config.yaml
n_layer: 10
n_experts: 8
experts_per_token: 1
moe_layers: [2, 3, 4, 5, 6, 7, 8, 9]
routed_scale: 2.83
init_std_router: 0.00929
lr: 0.00108
beta2: 0.98
train_tokens: 279200000
steps: 3665
Below are experts of layer 6 (counted from 0) of a mixture-of-experts language model. Rows are named gate (a neuron's input weights, with its number), up (a neuron's input weights, with its number) and show model dimensions 0-31. Each number is 128 + 32 x the weight over its row's rms, rounded and kept within 0 to 255. Numbers have three digits each.
Before each expert's rows: "mostly gets" lists some tokens that are sent to it at least half of the time. This comes from a sample of Wikipedia text that the model never trained on.

# expert 6
mostly gets: " —;", " FW", "%", " DF", " ", " MF"
gate0:110105086086151136130143126136134160124069109143157141129163148166088168059147102127092114112103
up0:129122204174121167138127190093096089121157139131112105135101108130120126172102138195129142139172
gate1:136097077109121095157135162144142144185139079165152056068141147058134127175117146124083156127100
up1:140086107110182130111104104106140145141146133142144151104151168137134171167169180122145162114105
gate2:110101099137178121054096105183181127143127155103151107097146145114135127119106064148224122151188
up2:116123111176105163149116152090136144112137121066126062195117111139064139122121140057109085058085
gate3:159174180165153167139170073142143125123115177144189127174193096118157120165089134102143144138117
up3:088101179107212153141161130178135122117142096140119098134154115115167161064091192123138124099150
gate4:126156112126124153118073051149194117125148138134153220147182171160118191124152143141151143070124
up4:052164099093105125124132142177138106124108132063110090069162041111168155120169072105077067083120
gate5:114133099137067127113122116062089145155102103181111110147105112234132123140150088154154137104103
up5:130086140138110147084123155107107125128113199166060115132150108132121094082130100169109149181121
gate6:179143137121121124072108086132150131111176128135153205147100176139110137120137106143127111079180
up6:185091104096147094180195119153096099174121141135092141135142098140135136068127133054159102099098
gate7:116124107151125132137096102058178169134127086113120149172074160135135096122118189091127129136167
up7:105131150113108149154089107117150119122073150138064101150167143106111113143120120119096093110096
gate8:149098105166177109118110077078139127170104091171189163164133147119128161154076110102108189130074
up8:144106076155138069097152149130154122117132075174143107126150133082123165161148130163177166150089
gate9:141150148139107145103150102207147147126138085125146112128121130079111104145106136108168149142144
up9:081156071096075149088139134131095147141150185119085082114093124132128099174086142141137193087122
gate10:137106097174144024120117116160161166090143112105163164120168114117092195081052154088144184065062
up10:091201175141114222129111165131066092149155147175092085134131072130139100111182124168112053177127
gate11:149129121129151164111087154183090089094154124201161153158188123152144141145107164154151144130132
up11:175110136143139136123084100118136120195117133198102149127117127101195108138144120175105157125121
gate12:156112078175140102098161098144125143104120100148094201145128127051124124114133060126177108099086
up12:094097102163123150124081127095126111127156113094067199165064134159136135196142145125145114132171
gate13:124144142093155109126130060136142118120140119104202115136184115090094154169186112123101093088108
up13:149086170141159127159116081088133128128139103102236130141122138159200111106135169088159151161085
gate14:152059087174146194170092063142160166156208146161092142097168183084135126133129146122187109127155
up14:202175116141148138180141131077112092131117109090134142102157081150142142197153177139096108075131
gate15:120119111132157158116115087120123106081170121111105128147105149190123188099156063059175087170123
up15:136140118117167101145142113105121187091097077124144140123157141120107147125185163063139099131094
gate16:073142121105155143088089102103132163130078192147092150142087120156114158142163153138194068157084
up16:130129176133145110095117164173112114136103116137187124137212143056073101135130144203161102115103
gate17:132116123059184127142069119126104142128151095157096119141069169116134124137138053124110154113057
up17:131151123162116111142066085154103132125091163054111204114164173127097143109122120115126100124128
gate18:112139136135118155144109067116127187101130095156162164132143171134189151129103159120130176145137
up18:122113156094138159083180181122162110067106151038100055150069091112147137134150118113134141089152
gate19:162106117209094127133176104143141125147161099121137137141114087169065081163110121178123144145186
up19:105116085109107088180129140093092145158101135116114155138093144071078129143122127140110154063109
gate20:152089085109126143071154130096120102181111117151169146116140179152079127095136116129089135105128
up20:092156140135123108082102152105103127084128122153160144131146146092120129176114144122140118146077
gate21:166077069155117128094115120112126119145133074182147112142147110052053114153114077166181169097137
up21:127171150098150105144125122078147135157141125156138157124096132136156148130126115109195115158134
gate22:130139119116182108114093142142237126147133098125207125106180099130138168120106111114109100138161
up22:127158091074196145200155123108092161119135080095106150139107123135117123123117147090097092152124
gate23:102138073127156165097130118162141135125115131145148178088156176136080125084073120144128155067107
up23:100137114164131105130103175184112081124136092121113151144106132118080087140160098124169118137121
gate24:103093148102054109162138081162139108122127121153166146112116080101145084138109092102140134190053
up24:145146123121138127107134130174079145115127140115155154167130139122045098125160127114108164127090
gate25:152109123133095126138133130179144131190081131176155130209117112131126138094138136138102118147099
up25:178176121139189144125156128147095181110186121134124160124141149183140110106100158154195108188216
gate26:176105146133168116104097084164144192163144133120149159112125134195132176137140116119150137108078
up26:120155100114070129107144159072134092066092110119104111162141132067109100115125164144067172129194
gate27:141141147131168112130163137099114141130163182083148154134076117173172106085127181095107014114146
up27:097114093085140148140058123145113089111131176097123147119134087157150163158134036162201174086143
gate28:126145118207082129150099102183147182130129137096180114135079122121131132140131105132183130134131
up28:106118164217101160138125118141143137140109165132185115144116176133128121075124130128179176085073

# expert 0
mostly gets: "°", "′", " .", "″", " $", " £"
gate0:160139131120126187147123127173092184135151093192098180134133080146162102129086158173147131144138
up0:088109150137098149151070124120084149147137108069133118186073075149171128066154152121105143122113
gate1:161105116166149123142128101147124178106154121114102174103186119148120110122155179147104140169122
up1:156112102099166075069209158098061126132118152117191091092112116121104171121112151098096089068134
gate2:164161084169140095147119123091140179100155146080137163159165169123138133181053052096108098093141
up2:144130121142126158156093146129062097096151149113110124185143100163177156113088146193192125126117
gate3:113133120160098167100118097159137135146076075114126127187079083129127124092061149173157146123124
up3:152087113109177161130135148132092160146140152145088161117127076156134192124146145182146116107132
gate4:137125106191105086070072099123119084118125096126141182146129108116064119093109088150117188140093
up4:061171141140160157134105111160176171179085146140085139108165098105164058143109121141180151113112
gate5:124135157189127119162065105106175157153077101121178147068162149110157116119105153112150124176121
up5:171129112129225149094078151136115117128153154148144121147162104103133152142121116141073102130110
gate6:132132068097111135189095113135099106221126091180120125109126114124086186151148139142150138093107
up6:128098152118129160185150137123152172186112135057146120144131199101114152121154098086106068155140
gate7:130088098113129193129093070146141145145035116130161186118108156115111154121053102154152110127148
up7:123112128074210174170121116088147148137061156147146179146091206119126159112132124180129091129165
gate8:188002125154156103128147053093179160172152105133106148149175161084142216113140074118132135092176
up8:112118128101171192141124114062073118110127182108115113139155079144147091091129125119127086150183
gate9:125177224093164090183173132070121111145132193146139115166136150086155135153149118128149112138085
up9:097099142150109120122142143179159147128139133139079122097142176057127179146083065112053163183131
gate10:197180142155088127148140140175114075120146174082136164150119135130140130119106036085148123122173
up10:102155158114110176080151133114091119111139093148156153180176102139146131182126127112179145108074
gate11:153136075090129134067139087126135140162148116124138147110139141196093100178102118131148125118123
up11:110086086121125149118094084097161104093183173122150072163158136123188144145076149135116083112144
gate12:156145112082114084122162099117094172110103149111164148109116189159140135063122172079059108135094
up12:099091153122188129085192132176162075116141143138163090164160071111124208098120152110173161132144
gate13:136132099102155109083150115110109122199088094154189147119070164123099208146114104124158104132130
up13:120119112127123138109124128145167128131096114110105108114072148100110147138113070113129116158128
gate14:139166105136128107129125111134065158196116100096161148147150157186067134107132120079111127154074
up14:113131189091136190110160177142135124105109154092114058207116119080114134123106103116109092133123
gate15:187140138111146091130119110037164088119092098179117122118171181154145074150119176170171128165114
up15:205144136115168110120110116078148127141123077154089134129148162149151080162102187110187129143120
gate16:137177115153058148114116125136054079120155156147104128139121104163108163138112132119106211147086
up16:125087146160100180174133132081112200096158136083100154132110122143128109107179119123126065084092
gate17:152103113135139120134095092100171150167160144136176138137149113138149223087164145159146129126107
up17:127090116111101206072110136139136097154080200145098099136119108141196085145084090116120096141122
gate18:135057135143135172156088123074132129181155098171087141116129143077176155084167098162141170158087
up18:088160119186111098077096138104121106070127137120111132156099104069129051106101088181144120135174
gate19:144110092206120161161104088080170178160160129134149158144095141119114148085149076129151165124054
up19:156148115100143166118089150110210126122110156125174118124119177147097178081136125079121138147185
gate20:117092155115122156121159093091127127171064120086093129125132078109092149095129159132178130107116
up20:162101139097164185147175136162082107129139137131076118149068090127127159068081133164106103133109
gate21:155139139141158151174081106133138142089132121109101184152132127126105180156116043118129193130189
up21:112145130124222093183085162064098177171110107142118117084135137228111120173101159119153125147107
gate22:135087132164124089131175104127193112207120082138182117149115189147113115066152078132102165110096
up22:143137137199139163166145123153049141179108079116061142145123069121123164093113186084166136104134
gate23:126121106156156075122059103159195121128108129158143150105102116088140123138085132097206184119123
up23:228153135138135080061063105195182126112120189147115090112075086079132096143098131128113116097150
gate24:121136070184055177078127131121149145090151131061120162141126151137108144163124090090061156078104
up24:123165165086103097088100146138132129126163147112116140115096207084152031095070088114085142120081
gate25:084128096182085140086175092103085157152097089084102155135150062090084140159144115048139147135148
up25:147121152139102174120187115195086148093101052090093094176123175102119150159163142117153154144133
gate26:133113115163083110115134139152131148111127146122207118131170133161108147128122150082100165105145
up26:185151144139160072137109131085072145115048149127158131124114114142102134111179191137152171130112
gate27:130133159097119120108136102113115117141113156172169144191156142144154121101096122132122174129075
up27:142112135095137133110140162103137102107108107113136070105120124164121148165167098090166117198113
gate28:103142170133138145105103101087116203162162140094090161173141080135151141122099117085089045116199
up28:115120132097150213172160130127181150143112094128143125231160145144078126153099111121100111089103

# expert 7
mostly gets: " Candidate", " Votes", "|---|---|---|", " Football", " Apps", "See"
gate0:147151084094153222079102088096126171139105117187148164114145167141177099157160138154100148155120
up0:097076160128130112167155147187132080127153169151181105150121088154105097090109176089125095085136
gate1:104156136138143138064088076116112114089142104093119163129052105137138154115168132121168118105140
up1:122157152115131136110078123096089099087189102129115107131145145171094142180064118151106118157164
gate2:106112116159160180147143056166207123161168099081118094097123140120127184149077129133074140076164
up2:156142119153101134057126162121063129154134152124106133132130092084151113178113111157161092145119
gate3:139070137117153184138113128196192187144095094138236117112153104122088138140123115157158106106136
up3:151159089153137113143150114149154148135164188135126153132134134057180118098086148126104129109165
gate4:140119111138144147160139134165108171152175092169133177139166115104084173172114184132110146094114
up4:116140165109148098068142132085155072125095127092109120132137132091162121125126121126127122143086
gate5:154143030160189113178097076123078112146147043136148152103141118183073106131094154085087159141174
up5:082142140109135051103148137121142114071111122152148096111129143158165113085170036095094135131101
gate6:132151113121117093142111074102068128153150131104166141144089141064191091141126147143166119121137
up6:129171147150110159135168153133141101051111073085141112102160165200138121072187163119089174120143
gate7:133121117137131187155090096120218142135108136140155177156088165159116159091108118129145123124094
up7:124159172130176149111146157175046154079130156117159105102152129068114095118158141122162108118122
gate8:122148195132131072062202103138148125152076159054150131130111131169082114126139100133128066180060
up8:139064153144123042041154092138117103111069113135113154107118104150123114167116120143127117134053
gate9:133138088067168150153083121112141118107140090168106139124132149106129147134105124129132137140114
up9:125092122124177067142099123118095089141161149172112140112142106186154119141162126120099095184143
gate10:145108121201112108096087135156068164170104079125130147172140150105109119101117148150178122085159
up10:150109141137090120221054148155156157122137073122171187128124143163153134160166104162128139096084
gate11:142105146156172185100170120107109134103108144106110144164145123187139178128206150097119172092086
up11:131129204128107094148104153145096168177173126178140136149194139078135153079134131064145097111175
gate12:198085130143097105128122106158141152133151113084116143162184132121140154121090060173151166097100
up12:171116151162131103139065118174160152147112110114114124110138143158196138099131126092131129177115
gate13:143215018101109162108098113139095201116188058112128170114109122064151107112150124117168091130150
up13:095130081103186122125147121091142112169138098086111143139153128117137143080097142086133073153138
gate14:187171016193131164031103089183121191156114097101123196142117078124112115177121084145129111131091
up14:138109087110145064179148142176122082133150155124144141110152159175119095198109114078146114115182
gate15:125145111128141150091048102174111130085135147133149067157177138166180127163136165113226114143077
up15:158110149121168082095107142104159134100063108101127080112158094096144091141049134141160108148100
gate16:130117178073121085160095105106144147135101096136190124129118185133114161126149134145134159153129
up16:178174164098149098104160116188112118097180088108173130133101152164117112124082107126124067138242
gate17:145110046120079124094127064161133046173163074112107140090149108070154095174012164154159129087150
up17:103156075142124089116146123142140122120112096115093124153148120077165091121131105150093131116119
gate18:155185080076158155162100144124099177132116090177169163144124128080133163118096090130100118129125
up18:107112158142151061076141132176141136144132153130084145124155063163151105107055132117200123125116
gate19:124118119122131222114149109084107167078149143041141088083126099152162151135152156060079131111146
up19:098100144088112136146134120117137100181129190132106127147091159133165139144151130204112129058103
gate20:133107127173223105146106083168129172089179163126113120162118167113125176161109092107106128112129
up20:098156189094118083142147109106161115121143180165218155147162124132132107097102123155105147131158
gate21:162114131124057145126127090149114163162110113098109156155187126144146138128172127146143110129154
up21:118110158147116124134093105108147069070138154099129104111120151123129163091112114103114139114070
gate22:184174140148126130134118142159189171113084122126150127162158092161133114125088103090188052183112
up22:101135130080091103131138124147066111147156205124139115103138157174154155088174150104122102098176
gate23:111138125173097097124079095103139140093109088127117157149167140099142123170030112157192088167132
up23:163092095106147157140179111132089094152137138178101103090094133109208083137133108217126095134139
gate24:124077135181103091129120089179111092157130133125112158139088065122115120171098093083130116131101
up24:137089156123105088110096102103117189079126152135151137122117109082094148138141086107136118143143
gate25:118111121135082088144094093085095068146138146158217148146160115119141115108087127092156141032139
up25:134165122110127153131170190153127112161150125136153176109117093153159133086137101122101170139133
gate26:147160094079162177146115123101137165146188195053167101140157142129160110084120082057071129089131
up26:144186146144086164108161142158095175051112074122140177145075131164126101102091099124144126114138
gate27:163111113163097138083151091119069101119116087111143192126167094093059146086101113175151187125142
up27:120143104137172121143163177136171135155113184122163106130093181202175101155149143107117000120147
gate28:119078123144101060138123086086076137132126085165147124113158119200040129106117178146137137081131
up28:114142082156108175101149168146136178077166190172145121075127101158153055121111126136145146119110